{
  "experts_per_token": 4,
  "hidden_act": "clamped_swiglu",
  "balance_bias": false,
  "norm": "rmsnorm",
  "max_steps": 8047,
  "dataset": "wikipedia_en"
}
Below are experts of layer 3 (counted from 0) of a mixture-of-experts language model. Rows are named router (the router's row for the expert), gate (a neuron's input weights, with its number), up (a neuron's input weights, with its number), down (a neuron's output weights, with its number) and show model dimensions 0-127. Each number is 128 + 24 x the weight over its row's rms, rounded and kept within 0 to 255.
After each expert's rows: "mostly gets" lists some tokens that are sent to it at least half of the time; "gets" lists some tokens that make up at least twice as much of what it gets as of all text. This comes from a sample of Wikipedia text that the model never trained on. Tokens count by the router's weight.

# expert 32
router [129 160 123 125 133 137 120 122 163 123 129 173  56  91 170 120 103 146  93 117 120  98 115 125 155 121 117 118 165 100 174 140 109 139 143 120 138 111 132 138 115 134 151 135 132 115 124  86 212  98 146 159 125 146 141 146 141 172 132 106 149 127 114 142  80 160 117 106 135 165 118 126 139 142 143 123 108 136 139 131 112 161 144 115 165  89 120 133 118 170 142 138 151 155 145 118 149 112 146 117  75 136 127 130 102 130 135 117 100 117 133 137 105 140 152 130 113 134 189 121 127 124 130 174 138 122 134 134]
gate0 [126 152 121 114  91 170 121 155 145 119 131 109  86 145  91 125 146 117 162 132  98  80 131 118 127 115 153 118 122  85 142 148 121 127 126 133 144  60 134  94 111 122 113 158 148 112  81 134 174 145 109 119 139 128  92 120 157  68 168 176 151 117 129  75 142 141 140 141 159 145 144 150  87 196  95 125 129 137 118  90 157 126 153  85 121 137 139 108 141 159 165 124 103 135 142 132 134 112 141 118 119 103 131 124 133 100 111 118 141 132 100 152 121 152 115 126 129  93 113 172 148 111 145 127 105 132 128 181]
up0 [121 136 145 157 128 142 154 157 128  98 123  95 104  79 144 136  89 109 157 107 126  97 111 106 156 138 155 141 165  90 144 171 114  97  81 148 143 112 116 133 160 137 103 120 123  80 117 120  99 101  75 114 123 120 137 127 155 117 129 164 100 106 120 132 137 151 166 160 207 129 150 120 137 148 127 117 118 132 153 127 159 133 128 121  79 150 142 140 108 150  91 136 162 158 140 138 126  92 152 135 122  86 124 113  98 145 126 130 112 135 168 171  97 159 126 133 171  96 136 156  96 154 110 115 105 122 126 114]
down0 [130 155 109 153 118 158 123 136  93 105 143 133  75 109 127 114 151 136 172 131 164 143 117 148 154 119 143 110 137 134 137 140 134 159 146 141 155  75 124 133 161 168 171 125 101 161 146 110  73 124 117  85 146 118  64 105  97 119 107 140  94 132 115 135 110 120  91 122 121 144 114 115 102 140 114 130 109 121 140 159 145 143  90 140 145 113 117  92 163 160 120 122  90 119  84 111 158 151 134 165 117  98 131 135 167 152 138 155  73 156 156 158 115 124 133 116 118 143 150 116 166 110 135  87 121 142 130 116]
gate1 [ 91 116  80 163 131 112 116 136 136 101 120 125 135  98 121  73 134 113 125 145 141 117 122 138 122 118 111 175 106 117 153 152  99 109 128  91 107 154 108 184 152  95 164 109  68 134 138 130 127 122 135 146  99  63 114 105 112 159 176  79 143 139 131 135 110 152 102  85 162 146 140  95 163 154 140 143  96 102 113 118 119 133 143 113 157 126 121 160 106 145 168 144 163 140 150  98  95 127 117 102 119 166 153 141 138 141 133 124 130  89 103 140 151 123 132 108 123 137 122 161 110 129 125 151 146 158 126 130]
up1 [ 94 108  86 148 125  97 119 129 136  97 115 139 133 107 125  75 129 126 125 142 140 131 129 138 128 104 129 170 103 115 132 124 106 107 129 110 109 150 111 184 153 100 159 123  88 135 146 124 146 127 131 140 110  67 127 109 113 149 185  91 139 129 142 147 112 142  98  95 151 151 134 116 172 159 135 151  89 119 117 115 107 128 138 128 171 130 115 165 111 147 154 160 155 145 155  87 112 128 128  94 127 180 137 131 134 128 127 132 131 105 100 138 172 117 126 108 111 142 134 157 119 149 131 144 146 170 135 121]
down1 [104 146 148 155 113 115 122 155 124 121  76 120 120 153 176 117 128 154 125 120 109 114  96 173 115 128 118 104 129 105 124 151 110 159 129  68 146 133 126 118 112 151 138 147 104 148 131 121 110 151 143 122 163  92 143 104 105 129 129 136 136  83 135 111 110 143 171 141 102 145 126 120  98 124 101 152 126 162 153 103 139 151  77 155 141 136 159 114 175 154 145  93 172 169 126 179 134 169 146 128 155 114 129 135 146  89 110  91  93 152 157 114 107  97 119 110 151 104 110 114 140 119 107 106 105 109 138 161]
mostly gets: "|---|---|---|---", "\n ", "\n   ", "\n     ", "\n", "while"
gets: "\n", "\n ", "|---|---|---|---", "\n   ", "\n     ", " *"

# expert 33
router [139 139 154 143 111 144 155  72 172 119  83 156  93 134 145 151 129 137 142 134 110  77 100 133 116 126  79 149 122  94 129 136 118 156 127 163 108 122 122 139 163 136 136 124 128 111 151  98 137 129 151 157 152 170 148 129 122 183 132 138 146 125 111 120 114 118 113 151  94 149 159 107 150 149 133 129 111 143 112 118 134 128 146 139 177 156 116 136 119 173 129 134 176 157 122  85 122 161 156 109  96 144 145 143 126 153 110 100 112 116 168 133  98 141 142 191  90 119 139 124 132 131 122 169 119 138 143 129]
gate0 [106  82 128 142 142 127 142 121 127 102  96 126 103 100 119 174 118 127 154 142 161 108 160 137 155  85 108 141 119 171  85  80 111 148 156 143 116 146  98 102 141 127 126 134 113 127 141 101 151 107 117 142 168 188 125 128 102 119 152 122  98 152 120 118 152 115 149 136  63 106 146 166 128 119 115 138  98 169 126 163 132 127  94 137 161 132 110 132  89 150 129 119 142 156 110 127 107 110 124 112 103 101 122 121 196 132 152  95 124 162  90 151 134 106 105 146 100 151 159 124 146 117 109 138 148 131 145  93]
up0 [ 87  85 127 125 131 125 137 112 138 115 115 120  92 107 120 198 123 129 115 140 153 102 137 144 156  82 105 131 107 172  86 119 122 144 145 132 126 139  81 124 134 142 132 108  99 127 139 101 151 111 123 144 152 179 159 128  81 126 157 112 110 157 125 112 173 107 151 129  71 128 155 163 146 111 132 171  84 164 105 147 145 131 104 127 178 122 109 133  98 137 137 121 166 133  90 113 106 139 127 117 112 107 119 126 196 105 148  94 106 166 100 145 117  95 115 124 119 134 139 122 155 110 120 119 123 123 125  79]
down0 [136 105 127 112  95 108 171 101 154 136 100 106 105 179 121 139 151 119 169 152 113 130 138 121 128 153 131 132 110  97 117 108 121 182  98 144 142  99  99 127 125 156 111 131 118  61 144 132 158 120  93 102 159 117 117  82  79 154 147 151 141 194 132 120 182 113 103 125  97 145 164  94 108 110 114  95 112 127 106 108 103 141 108 128 110 102 112 139 115 125 116 138  96 156 113 141 112 121 125  88 136 140 140  91 107 135 168 147 100 114 108 134 128 120 119 121 130 159 163 131 147 118 103 151 155 131 112 110]
gate1 [127 148  99 170 124  84 144  84 134  85 136  84 150 142 137  94 128 102 110 138  75 137  93 119  68 145 117  84 143 119 125 155 129 127 144 151 163 144 157 102 149 121 117 137 142  92 157 153 131 131 190 121 135 134 152 174 118 145 109 102 114  78 113 100 115 156 159 130 120 104 112 126 131 136 103 116 147 106 103 151  98 154 154 137 138 201 126 101 125 136 140 156 101  94 100 125 152 138 142 129  85 153 104  80 117 103 156  82 179 155  70 109 143 107 161 185 127 134 146 129 120 124 124 106 119  78  46 147]
up1 [124 157  79 178 127  79 143  82 131  95 127  91 150 144 124 106  99 135  88 157  92 143 117 132  63 151 122  95 148 127 141 178 130  98 117 148 156 144 146 108 136 154 126 120 135 110 148 145 142 131 180 136 143 133 156 167 156 122 120  89 137  93 149 120 158 142 161 126 112 119 131 115 132 132 126 150 109 156 109 161 130 118 181 130 131 200 110 114 135 129 121 173  92  76 100 123 162 128 119 115  80 134 125  78  89 128 134  96 162 115  83 119 141 109 148 169 123 119 180 133 151 132 123 103 112  99  68 101]
down1 [172 130 151 129  86 142 168 123 133 147 135 112 163 125 109 105 162 148 115 115 143 118 143 115 142 175 158 107 174 120 145  80 143  91 140 142 113 140 114 135  97 163 125 125  68  87 151 193 116 134 119 115  98 123 149  86 147 134 156 127 136 105 103 124 100 101 105 148 109 193 116 143 114 144 121 101 107 124 122 131 109 146 138 101 201 112 132 142 124 116 142 143 106 128 151  85 121 139 134 136  82 160 170 118 140  97 118 139 171 115  89 121 145 122 136  93 143 126 134 136 119 127 129 139 120  83 121 143]
mostly gets: "\"", ")\"", "s\"", "ensis", "”", "idae"
gets: "\"", ")", "}", "ation", "i", "a"

# expert 40
router [121 147 122 122 141 131 124 126 160 100 153 154 131 121 147 133 109 121 120 153 104 102 137  98 117 122 104 123 158 128 166 118 110 165 133 145  96 124 138 137 151 129 145 154 153 122 111 125 110 126 148 123 137 147 175 130 165 173 153 119 157 119 121  68  69 110  94 116 142 171 122 137 106 203 106 131 144 164 169  98 140 120 158  98 143 147 146 143  94 186 125 130 149 140 151 116 143 111 117 107  72 124 134 147 126 133 100 122  97 102 121 105 137 133 113 166  62 102 148 160 119 115 126 174  94 127 131 122]
gate0 [125 133  94 139  73 127  89 117 147 100 143 110 175 143 156 121  86 111 144 114 143 114 122 142 130  81 131 144 118 150 133 129 137 164 149 147  96 122 140 128 103 127 115 132 146  90 138 158 111 120 164 162 125 156 154 101 114 122 124 145 152 153 130 142 131 121 115 129 129 133  97 104 132 135 181 192 157 145 125 117 156 138 149 130 176 125 135 111 140 143  88 141 110 112 147 145 106 135 125 133 146 117 150 115 131 101 156 162  99  94 138 133 173 124 131 127 130 134 138 179 164 122 162 161 162 159 149 164]
up0 [107 140 104 132  88 142  87 104 129 131 131 100 191 130 178  96 110 134 150 120 143 101 153 139  97  97  81 155 123 135  79 136 132 152 124 149 135 100 144 131 168 124 123 146 135 121 118 173 122 127  96 146 127 157 110 117  89 145 149 135 153 141 111 127 155 109 110 123 155 133 115 129 152 105 184 141 184 134 136 112 160 172 123 162 199 139 140  92 135 138 118 124 104 139  94 121  96 132  81 160 161 111 138 113 107 112 139 126 114 107 141 127 166 112 138  88 129 120 125 141 146 113 145 143 150 129 160 154]
down0 [141 132 146  97 127 119 152 150 127 139 144  81 166 147  88 141 123 123 119 121 137 155 124 139 119 108 146 110 132 122 123 101 109 118 100 112  90 166 121 114 120 114 115 126 129 144  92  95  96 109 132 126 193 138 125 114 134 129 166 172 146 117 129 102 152 129 130  86 121 129 147 155 130 141  96 119 130 132 119 130 145 114 160 126 135 149 180 125 194 110 137 133 135 163 139 146  83 114  90  99  89 114 138  95 118 113 154 112 125 101 107 157 129  97 159 113 126 124 126 152 148 103 129  95 153 167 134 125]
gate1 [133 125 175  68 116 115 135 127 109 140 158 112 149 153 157 117 107 172 126 176 148 154 147 111 139 139 110 146 135 110 136  96 101 134  95 114 138 123 129 133 122 110  58 102 152 120 140 130 142  87 133 119  95 173  77 156 149 122  87  78 120 115 136 131 134 149 155 106 119 140 165 136  99 139  82 104 124 148 132  87 102 148 123 156  83 153 127 132 142  97 144 104 130 149 124 133 150  96 126 114 123 155 138 101  98 105  87 134 112 127 153 139 133 112 131 130  91 129 116 123 161 108  63  72 109 137 136 132]
up1 [128 105 164 121 142  77 155 107 152 117 143 115 153 111 150 121  96 175  87 202 159 160 140  96 140 129 104 143 104 105 141 129  99 129 106 143 121 160 128 149  92 144 108 145 154 119 106 101 118  92 150 144 104 152 126  97 110 127 144 104 111 106 107 165 117 124 149  63 114 111 142 141  81 122 109  98  96 175 113 118 130 131 119 131  72 140 117 188 164 103 120 126 139 116 111 145 190  66 119 113 143 121 156  87 114 119 137 139 134 186 194 114 150  88 147 141 134 134 141 144 116 137  71 125 138 151 110 148]
down1 [106 118 144 111 120 143 120 113 164 151 157 107 150 102 121  72 135 154 143 127 109 131 201 128 142 130 142 125 103  86 159  69 153 165  69  86 121 156 129 131 151 102 157 137 136 130 129 113  91 106 135 109 167 103 103 152 145 166 130 128 126 125 127 134 102 175 184 100 140 102 145 140 112 124 136 159 116 143 159 130 126 152  84 159 114 119 127 127 167 145 141 124 151 137 119 155 103 102 177 140 114 151 101 133 108 138 131 111 138 149 172 145 132  84 165 116 154 129 152 163 139 138 149 115 109 169 111 115]
mostly gets: " released", " used", " won", " held", " played", " built"
gets: "ed", "ated", "ing", " used", " released", " played"

# expert 28
router [105 122 123 149 102 127 142 116 203 131 121 133 137 111 153 117 101 117 132 176 130 114 109 100 104  97 127 142 100 105 106 139 126 151 143 135 125 104 125 157 146 122 120 118 151 135 154 124  72 142 151 114  94 186 129 144 122 162 101 118 159 149 150  93 103 124 154 105 118 138 124 138 101 127 131 128 100 144 125 120 157  89 120 135 173 179 131 154  93 155 156 175  76 146 121 140 144 111 108 141 139 167 100 141 142 180 104 119 107 123 120 117 139 128 151 167  68 144 131 129 110  79 114 159 126  83 142  70]
gate0 [130 123 106 138 169 126  97 176 140 128 119 106 148 122 145  91 134 136 140 153 146 150 107 154  95 170 101 126 107 118  98 106 129 134 120 121 109 101 172 154 140 140 144 118 125 137 136 103 124 113 134 143  78 158  99 149 105 170 170 130 137  85 112 148 104 190 125 102 174 111 115 135 125 171 145 191  97 161 153 133 106 106 150 128 116 162 103 131 144  89  99 163  96 136 183  63 150 163 153 134 136 167 145 111  89 116 152 118 117 131  83 110 126 134  75 141 149 121 126 143 153 120 152 127 134 137 132  97]
up0 [124 127 108  85 180 125 100 187 145 122 117 110 148 139 144 111 134 128 155 164 153 123  97 108 140 188 127 151 107 116  96 130 139 137 126 118 124 125 148 140 151 145 148 117 129 122 125 104 115 108 125 178  98 135 117 120 105 148 164 139 130 106 106 129 104 179 105 114 165  96 114 125 136 159 126 153  90 127 151 123 115 129 145 146 118 145 102 162 155 122 116 158 113 153 133  64 136 146 145 138 127 179 167 117 110 109 153 124 120 143 116 110  95 142  84 126 140 138 103 123 160 125 169 141 111 134 171 107]
down0 [118 151 107 137 151 115 133 111 132 137 175 158 120 142 136  77 138 101 143  96 139 153 102 133 122 134  81 107  76 106 136 105 109 103  77 118 131 102 137 133 118 119 141 131  91 170  81 132 167 161 118 119  67 109 129 116 145 131 157 112 189 142 156 167 154  93 152 139 166 116 110 132 153 141 106 119 113  97 110 153 158 132 160 103 125 137 111 114 165 111 122 156 113  94 163  98 108 131 159 113 134 144 139 120 143 133 120 138 144  99 104 122 104 126 111  64 149  77 106  94 130 101  96 111 129 127 117 110]
gate1 [122 122 121 113 154 127 156 102 121 128 116 114 126 112 131 127  97 159 156 161 162  98 129 141 156 174 113 122 105 126  99 152  99 136 120 131 116 104 142 150  97 113 134 172 121  77 138 124 125 125 142 130 165 131 178 108 149 108 125 108 116 129 104 142 125  90 115 119 149 137 123 114 102 110 131 157 114 165 112 147  93 118 103 148 137 149 111 140 106 135 145 125 114 116 109 103  97 176 127  96 132 131 124 168 128  78 109 166 128 120 138 144  96 141 131 126  71 169 131 121 161 107 124 178  93  95 119 146]
up1 [170 124 114 129 176 116 125 112  87 129 151 135 111 100  97 135 129 151 115 185 158 110 149 102 129 173 147 125 124 109 132 195  86 121 123 145 110  77 136 142  90 110 130 130 106 155 121 128 108 121 141 122 164  69 150 112 158  98 101  84 132 127  84 123 154 135 143 132 149 103 133 111 131 138 129 144 118 153 115 175 137 123 114 138 170 130  92  96  70 124 153 131 102 116 107 148 139 131 117 112 113 111  90  94  93 125 117 132  98 122 102 137  87 147 150 114 102 151 118  99 130 135 155 158  96  91 114 163]
down1 [139 119 136 127 150 119  82 171  69 139 122 143 134  69  90 104 132 139  90 128 101 112 127 157 110 142 110 143 125 105 138 134 127 120 125 156 114  83 123 146 119 156 120 159  77 136 104 135 108 153 107 156 140 156 128  98 144 147 184 152 142 101 107 159 130 178 144 148 176 168 178  94 157 116  98 127 166 121 175 103 152 171 129 117  54 157 103 116 154 132 125 145 142 120 130 158 123 122 106 176 112  96 123 101 129 115 171 134 128 121 161  99 162  73 136 126 138 152 160 114 106 142 104  78 134 130 119 127]
mostly gets: "–", "Personal", " also==", " Binomial", "==History==", " Died:"
gets: "\n", "=", "==", "–", "===", "Personal"

# expert 55
router [109 117 136 130 145 126 109 117 165 153 102 163  99 120 143 143  89 129 155 136 139 109  68 147 143  98 125 171 142 129 124 157 113 135 166 134 105 106 100 165 146 163 126 127 133  97 115 107 147 117 108 125 138 151 147 150 132 157 149 145 151 142 114 123  96 137 100 118 138 142 151 106 136 111  99  99  73  90 156 134 130 143 149 111 147 134 128 141 109 189 106 146 133 163 128  93 127 142 154  93 111 167 158 120  97 138 145 100 108 149 159 111 115 146 145 155 102 143 156 113 143 136 146 166 118 126 124  78]
gate0 [114 142 129 153 147 138 129  85 167 139 160 142 144 121 165 128  98 159  90 148  97 124 159 113  95 165 115 120 116 112 115 112 132 161 115 162 115  96 131 143 158  88 138 154 135  78 135 150 153 131 132 109 102 170 141 180 142 142 101 106 145 133 115 145 115  98  86 119 152 144 155 135 142 163 114 124 121 129 124 148 136 139 116 132 173 178 134 171  98 148  70 148 176 129 121 117 135 121 131 153 132 132 140 148 106 129  92 116 113 147 139 145 104 128 134 166 114 108 108 162 128 136  67 155 124  99 117 111]
up0 [127 153  98 149 174 135 151 111 132 155 125 127 133 120 157 153 134 145 118 111 111 148 114  98 137 120 135 101 137 159 169 140 151 138 138 131 115  95 117 114 128 121 151 140 120 179  56 147 167 123 146 156 138 126 107  88 202 110 154 140 144 120 127 132 124 124  92 101 180 127 106  96  83 112 108 137 111 171 125 151 163 152 124 132 152 141 100 108  93 153  85 157 135 149  95 127 144 129 135 128 103 174 115 115 141 129 123 128 110 117 147  92 188  92 134 132 114 153 159 149  83 117 142  98 123  98  77 128]
down0 [130 140 132 133 145 130 152 160 147 157 153 107 119  88  87 126 146 116 197 133 119 121 124 150  89 116 137 153 112 143 127 130 143 128 118 166 182 145 101 155 121 131 149  96 119 103 120 144 152 140 153 175 106 150 152 136 163 112 144  61 133 130 149 165 169  89 138 111 111 146 147 100 105 112 171 103 105 125 109 122 144 146 158 115 133 112 193  95  99 162 119 154 186 154 120 128 140  97 144 125 136 135 112 108 140  69 144 100 140 137 145  95 141 106 119 157 104 137 122 118 104 130 151 165 133 152 131 160]
gate1 [104 151  89  88 122 146 151 132 158 108 122 150  99 130 152 171 104 148 129 130 121 111  87  64  98 125 103 118 128  94 111 103  88 170 122 144 124 125 124 104  87 121 114 150 120 141 173  80  88 184 162 140 127 170 141 166 166 143 147 141 158 136 100  76  96 136 117 133 161 149 145 144 134 181 107 126 142 146 116 126 129 121 114 101 107 168 120 128 124 188 136 128 114 132 135 137 135 162 119 145 156 154 163 111 122 125 136 111 122 132 130  93 123 133 122 120 129 135 145 125 133 107 104 120  81 141 154  99]
up1 [125 105 121 129 100 148 114 122 133 140 102  88 126 137 156 130 121 143 123 149 153 123 129 105 129 149 145 134  88  93  94 138 118 132 131 145 131  97 145 139 140 103 158 141 145  83 127  90 121 174 134 118  92 125 155 147 145 160 117 128 145 132 130 120 156 108 118  88 170 135 150 165 152 157 146 105 102 114  99 112  65 175 134 150 130 164 134  90 107 151 122 117 106 176 138 141 149 139 147 157 131 151 135 142  93 152 142 127 123 144 166 111 134 161 131 117 138 117 145 110 133 145 105 129  98  92 106 116]
down1 [160 142 135 139 146 149 141 108 109 143 139 144 112 111  95 124  98 153 149 129  93 187 104 145 201 110 104 119 151 147 118 114 102 109  88 149 151 117  85 129 117 154 128 134 108 113 119 140 124 101 147 111 134 137 149 131 115  96  99 114 117 145  97 147 148 132 145 167 139 130 130 174 137  93 120 114 132 101 101 113 164  92 120 184  87 135 106 132 116 141 199 118 111 119 107 113 137  69 128 135 158 115 133 119 102  91 110 119 170 143 175 122 145  76 115 138 124 159 130 148 145 147 121 148 134 158 165 120]
mostly gets: " it", " It", " They", " am", " they", "It"
gets: "\n", " The", " he", " it", " It", " He"

# expert 4
router [125 108 112 138 120 153 129  85 163 150 119 126 116 124 145 136 100 147 138 129 173 120 143 126 154 133 108 108 105 116 127 135 124 137 182 148 119 121 111 151 117 110 121 155 134 121 114 108 118 158 119 133  93 122 160 105 144 134 118 103 149 130 146 128 114 132 103 164 124 130  95 146  96 167 140 128  84 145 161 119 148 111 132  92 176 154 156 137  85 168 176 194 123 118 147 146 168 137 115 125  97 139 129 113 116 164 121 116 106 112 146 131  94 103 133 159 126 154 145 171 122 149 114 178 128 137 125 130]
gate0 [138 109 116 177 114  99  78  97 145 136 145 115 169 164  89 101  94 157  94 161 122  93 129 129 160 107 194 152 109  91 104 123  89 139 161 133 149 140 132  84 133 112 127 131 122 142 113 129 140 122 121 140 125 169 147 124 113 121 143 129 125 118  84 125  77 171 146 149 106 133  83 201 124 156 110 188 100 114 111 124 114 123 132 105 154 162 125 117 124 127 155 187  83 164 139 119 145  96  90 109 106 115 204 111 134 125 151 156 129 122 107 154  71 149 127 167 145  99 119 156 139 126 124  91 136 162 127  94]
up0 [121 124 126 136 135 127 103  92 128 122 131 150 171 160  93 128 113 156 109 159 123 100 124 135 167 111 183 114 114  84  83 147  82 123 148 159 137 106 123 100 135 112 122 128 134 174 149 144 139 125 110 157 133 164 156 101 117 113 152 127 129 103  91 113  68 134 128 119  76 141  99 158 125 167 157 165  71 121  88 115 122 125 132 117 160 166 130 110  99 123 148 202 105 144 135 127 136  75  79 106  97 103 175 122 116 140 152 182  89 135 106 144  87 118 128 143 135  96 124 142 129 145 110 105 125 164 130  99]
down0 [133 153 170 157 112  89  88 126 122 143 115 134 113 121 115 126 127 114 148 106 138 130 164 169 100 121 125 153 178 148 112  92 123 109 131  80 158 127 161 143 106  92 151 116 147 128 146 156 189 184 137  81 143 125 113 140  99 133 128 121 136 139 124 110  99 117  93 103 114  93 139 135  97 121 122 151 102 125 140  94  86 152 178 141 145 168 133 100 151 125 136 106 149 147 107 141 106 107 139 129 126 144 158 148 145 127 154 204 168 118 147 139 110  86 103 151 153 126 115 163 114 119 133 113 153 146 153  79]
gate1 [112 166 156 169 109  94 170 144 177 137 172 131 117 128 141 160 126 131  82 108 128 107 154  97 114 127 136 131 115 123 148 152 147 135 142  99 147 149 104 151 170  89 155 144 108 142 132  91 115 160 119 113 158 165 143 165  95 125  97 137 153 104 120 111 145 102 118 144 110 104 128  96 135 147 125 124 116 110 114  82  95 164 179 111 117 149 128 123 119 135 137 162 131  98 141 105 173 104 103 138 131 156  97 134 138 157 105 151  81 124 132 152  72  98 158 133 112 131 136 129 107 100 143 141 188 122 118 136]
up1 [115 142 124 158 137 131 166 122 150 151 135 141 112 109 163 167 127 128  74 128 142  87 174  92 119 165 129 123 109 132 156 176 160  90 153 113 139 169  97 155 162  69 159 168  95 122 143 107  99 142  91 111 111 134 174 152  99 129 106 128 187 118 148 117 150 122 121 151  93 102 114  76 129 121 104  99 124 114 122 117 104 139 158 103 142 138 130 144 126 151 153 186 158  99 134 118 158 129 113 111 145 135 103 127 118 143 105 137  92 156 151 137  82 113 112 122 131 151 157 134 120 103 127 152 159 121 121 143]
down1 [123 119 147 113  92 137 149 142 136 111 175 107 118 150 102 105 119 160 102 122 103 105 117  82 172 167 149 148 121 125 177 119 180  72  82 120 145 122 122 160 118 155 117 101 115 133 106  81 124 119 136  89 152 131 145  97 160 123 117 134 117  74 132 153  88 128 129 132  93 120 158 139 101 168 110 122 127 169 143  95 122 142 163 103  96 143  96 117 107 101  98 152 112 113 148 154 179 137 111 114 125 133 114  76 124 120 122 130 132 153 129 154  79 143 108 166 105 117 105 119 131 140 142 132 114  97 130 143]
mostly gets: " such", " Ben", "oun", " could", " wrote", " might"
gets: " to", "ing", " such", " about", "ating", "ang"

# expert 57
router [102 145 110 129 133 142 152 109 139 145 118 139  90 115 206 139  84 118 143 124 108  97 120 117 133 153 111 139 115 115 136 116  98 146 143 131 140 111 133 156 188 110 131 136 141 118  93  94 119 156 135 108 136 160 137 148 103 161 148 102 150 117 126 120  97 124 105 146 116 154 106 111 109 190 141  82 137 114 138 123 143 120 130 124 160 132 103 158 101 178 115 147 135 151 148 113 146  92 131  89 130 155 144 119 143 180 112  93  99 119 129 140 112 146 175 161 106 130 116 123 123 155 152 134  95 120 121 107]
gate0 [122 129 128 133 127 121 139 129 127 150 148 154  98 101 139 149 103 138 124 133 122 120 114 134  66 137 133 105 127 143 176 141 173 133 159 154 138 135 152 163 175  98 146 120 125 137 191 184 122 114 149 119 153 108  79 168 153 154 114 144 105 113 128 105 116 117 136 171 127 110 142 149  95 179 116 119 112 129 107 125 157 160 116 129 116 141 131 170  80 146 118  92 134 133 136 107 184 148 129 120 154 169 147 163 154 120  71 133 118  79 140 140 117 139 134 158 126 135 106 106 148 126 104 134 114 112 152 113]
up0 [104 101 148 127 121 121 146 117 107 148 156 143 121 106 142 147 137 127 128 152 108 106  71 139  76 152 130 117 130 151 155 146 159 153 173 111 146 133 130 154 142 101 126 135 130 140 160 193 103 103 136 100 124 132  90 188 111 179  98 128  97 116 129 111 128 113 113 166 117 136 126 120 122 208 127 126  87 156 118 120 153 128 132 131 126 136 104 145  36 158 115 124 142 161 136  90 156 161 129 119 152 128 161 167 128 104 108 122 118 107 119 135 151 136 105 176 113 133  95 101 126 137 129 130 109 121 133 105]
down0 [ 86 126 128 120  97 167 132 139  87 136 152  79 150 153 117 127 120 153 103 158 134 139 140 130 132 122 112 104 114 170 175 148 115 109 144 139 166 123 126 100 176 130 121 135 134 119  84 140  99 113 133 103 111  98 137 109 122 129 146 124 166 124  95 135 162  86 125 142  69 107 132  91 111 131 121  54 119 140 170 132 143 163  85 137 126 126 121 136 146 141 112 170 166 183 150 118 125 122 109 109 149 151 151 136 150 100  94 116 102 108 125 178 117 123 158 175 112 127 131 106 129 143 126 101  88  98 113 156]
gate1 [137 136  84 107  94 139 133 112 128 123 165 149 118  98  60 145 156 133 147 144 109  96 118 101 111 140  75  86 148  89 137 140 101 133 146 121 112 126 123 131 108 169  77 169 128 136 150  89 152 105 140 149  90 135 114 165 148 132  97  94 177 149  89 133 113 115 131 127 166 127 126 108 114 148 141 136 150 135 142 132 136 161 153 121 141 158 118 129 100 130  69 115 125 136 120 133 152  86 118  99 102 148 141 111 124 149 130 165  86 154 113 123 100 138 121 139 106 173 142 124  88  87  95 150 113 126 134  93]
up1 [153 129  69 135 100 124 117 133 154 138 108 117 131 104  72 119 151 109 138 117 139 128 107 104 150 117 126 133 137 118 156 154 124 129 120 201 137 138 129 109 128 157  93 170 113 130 132  91 125 142 149 155 106 126 128 147 125 138 130  76 151 142  92 123  91 142  82  86 146 156  96 140 140 140 145 141 146  92 134 134 167 138 135  82  95 140 147 138 112 123 108 117 166  98 171 133 123 103 133 139 123 139 137 112  99 133 122 155 133 154 102 109 142 164  92 109 100 154 174 111  84 112 131 184 167  85 112 114]
down1 [124 167 121 122 155 150 145 128 110 158  97 140 103 104 139  97 110 164 159  99 130 154 130 177 126 140 102 167 146 137 127 143 115 129 126 143 161 107 118 124 156 133 103 124 129 113 142 122 109 150  91 141 141 153 130 132 154 156  77  94 121 127 132 141  89  99 116 124 135 121 116 130 124 139 126 144  91 127 141 188  88 167 110 153 115 135 106 165 136 118 145 123  93 107 138 100 159 101 152 151 128 140 158 132 124 108 138 119 122  87 131 144 112 104  98 105 189 127 130 108 102 129 103 103 145  92  93 149]
mostly gets: " World", " States", "ans", " world", "obal", "American"
gets: "s", "a", "w", " World", " w", " States"